config.toml
n_layer = 13
d_model = 192
n_experts = 64
experts_per_token = 2
d_expert = 96
d_shared_expert = 0
activation = "swiglu"
moe_layers = [0, 1, 2, 3, 4, 5, 6, 7, 8, 9, 10, 11, 12]
router_score = "sigmoid"
normalize_top_k = true
routed_scale = 1.0
balance_loss = 0.0157
balance_bias = false
router_logit_norm = 2.0
router_bias = true
init_std_router = 0.0104
lr_router = 0.00086
n_head = 6
n_kv_head = 3
head_dim = 32
vocab_size = 12287
norm = "rmsnorm"
norm_place = "pre"
norm_eps = 1e-05
positions = "rope"
rope_base = 23500.0
rope_fraction = 1.0
qk_norm = true
attn_scale = 0.177
tie_embeddings = false
parallel_block = false
init = "trunc"
init_std_qkv = 0.0425
init_std_o = 0.00834
init_std_up = 0.0425
init_std_down = 0.00834
optimizer = "muon_variant"
lr = 0.00873
lr_mult_o = 1.5
beta1 = 0.93
lr_head = 0.0104
grad_clip = 1.0
warmup_steps = 80
schedule = "wsd"
decay_fraction = 0.604
decay_shape = "linear"
final_lr_fraction = 0.02
batch_tokens = 131072
seq_len = 1024
doc_mask = true
train_tokens = 546100000
steps = 4167
dataset = "wikipedia_en"
Below are experts of layer 9 (counted from 0) of a mixture-of-experts language model. Rows are named down (a neuron's output weights, with its number) and show model dimensions 0-191. Each number is 200 + 40 x the weight over its row's rms, rounded and kept within 0 to 999.
Before each expert's rows: a language model's description of what the expert responds to. This comes from a sample of Wikipedia text that the model never trained on.

# expert 63
Description: Direction and New words beginning place names, e.g. North America, West Belfast, New York, Papua New Guinea, Central.
down0,220,157,254,284,159,230,161,235,215,171,139,235,163,177,195,218,150,148,216,190,212,214,166,258,188,190,206,215,216,225,243,196,180,200,236,254,194,262,174,122,265,194,215,162,210,233,216,134,152,193,206,212,211,142,235,112,199,184,220,303,226,267,191,236,172,178,169,248,196,203,170,184,206,280,181,148,205,238,194,194,319,170,158,226,194,162,178,193,186,216,190,205,212,158,229,209,260,299,299,191,272,170,161,218,207,189,173,139,228,186,216,270,192,205,215,174,93,189,204,212,218,236,196,176,266,206,222,143,217,160,176,231,217,162,198,156,173,239,137,204,170,110,232,216,196,224,230,148,223,220,182,223,238,206,215,182,199,97,209,237,224,143,150,232,290,276,227,206,239,217,199,247,235,164,260,130,218,212,187,253,260,198,257,217,231,212,261,167,153,242,157,192
down1,216,150,213,227,243,152,217,160,158,188,214,162,90,193,225,240,298,248,199,180,224,218,227,146,170,220,204,229,216,167,178,222,201,146,269,225,186,201,227,181,252,210,198,186,188,256,210,217,178,223,215,223,182,238,225,207,260,236,188,207,232,171,208,224,174,233,212,217,260,169,116,204,305,209,215,252,233,367,190,139,185,136,240,197,161,145,220,286,234,114,234,195,105,209,281,218,173,142,228,191,172,171,161,235,221,148,191,259,259,264,203,175,263,181,183,169,264,254,245,205,264,179,174,156,220,305,211,213,177,204,189,191,244,191,239,203,167,195,156,141,273,173,170,182,263,197,203,293,147,207,200,192,192,258,184,216,217,238,214,208,199,201,253,189,166,237,223,223,210,195,197,250,170,221,218,214,235,140,198,231,151,194,208,147,183,211,153,170,234,216,208,241
down2,200,261,200,221,87,236,224,211,192,188,169,211,150,222,182,207,164,195,183,170,201,201,198,264,249,178,201,163,221,205,224,265,284,251,126,222,187,187,209,179,182,265,213,216,240,237,186,186,276,269,191,179,238,148,177,264,165,196,224,295,140,186,137,147,175,237,211,212,139,202,232,166,191,257,187,220,233,206,267,214,199,210,148,114,281,226,209,231,193,153,165,162,188,207,124,191,130,260,183,191,286,227,161,145,228,223,161,223,137,188,184,315,216,234,219,212,145,237,267,171,164,248,158,204,188,198,173,207,226,245,213,200,186,196,181,165,234,145,246,228,235,232,135,197,194,90,237,152,145,182,204,158,185,174,227,182,224,240,172,182,231,196,159,205,198,160,219,179,219,144,244,255,202,184,123,193,165,162,248,250,171,154,225,295,152,161,224,173,260,184,176,193
down3,208,208,233,201,250,200,207,261,158,194,170,219,248,179,217,185,181,207,251,199,179,181,208,193,177,238,224,206,171,160,253,225,173,262,245,221,183,257,191,181,199,201,210,202,249,241,212,154,141,248,163,190,222,208,214,174,201,140,245,136,248,211,258,228,132,179,255,238,215,242,102,175,211,193,179,144,153,180,197,223,170,230,247,244,277,159,149,196,256,212,179,150,216,99,203,169,228,215,205,251,118,230,225,154,236,210,123,207,206,231,309,269,214,228,147,132,225,187,159,245,253,233,141,158,131,310,154,130,281,198,195,158,251,174,263,204,209,167,163,181,187,192,205,128,280,186,167,146,178,228,192,152,198,197,190,229,208,141,238,188,221,178,180,141,227,231,166,218,235,278,179,221,216,146,170,144,161,149,160,181,205,233,271,272,246,161,185,200,175,209,240,215
down4,186,187,196,281,238,191,197,231,212,183,144,215,127,254,247,147,182,208,140,144,193,205,249,214,198,176,232,208,221,155,220,181,266,112,203,191,215,205,177,207,237,218,203,146,220,191,169,170,193,290,197,220,190,201,189,137,193,209,163,208,239,159,144,189,185,175,219,166,148,191,225,187,222,157,221,158,196,246,266,213,179,265,186,185,243,120,164,144,266,199,230,162,258,140,195,171,176,216,230,219,175,180,246,198,294,245,145,193,221,195,305,175,161,260,270,233,176,297,161,136,160,136,111,159,211,213,162,221,183,207,125,224,214,162,158,197,208,205,212,202,189,161,230,209,143,170,264,212,249,143,250,203,206,161,209,142,181,180,179,166,203,155,232,102,200,221,165,175,198,119,216,212,181,129,174,259,173,197,261,215,211,176,214,95,184,237,193,275,177,260,227,140
down5,203,226,244,151,242,180,241,259,195,148,220,162,138,209,179,205,205,191,152,141,243,237,165,155,281,204,235,258,241,177,232,196,213,282,237,212,164,192,190,249,272,202,156,201,203,205,189,286,154,254,217,197,254,183,126,206,291,293,168,206,218,140,220,141,206,154,150,148,130,245,181,198,226,250,185,235,237,274,155,265,243,249,252,253,241,268,219,265,192,143,204,130,168,238,179,149,189,208,195,184,210,192,164,193,212,155,217,180,195,223,194,268,231,196,163,237,201,226,236,193,185,200,181,186,243,196,197,255,216,205,175,256,264,179,220,180,211,160,153,262,271,174,180,220,280,199,189,262,198,198,210,188,193,242,168,137,133,232,190,162,160,244,167,152,185,206,162,153,215,170,267,157,146,160,236,143,130,150,201,236,195,213,170,304,169,211,200,160,232,255,207,167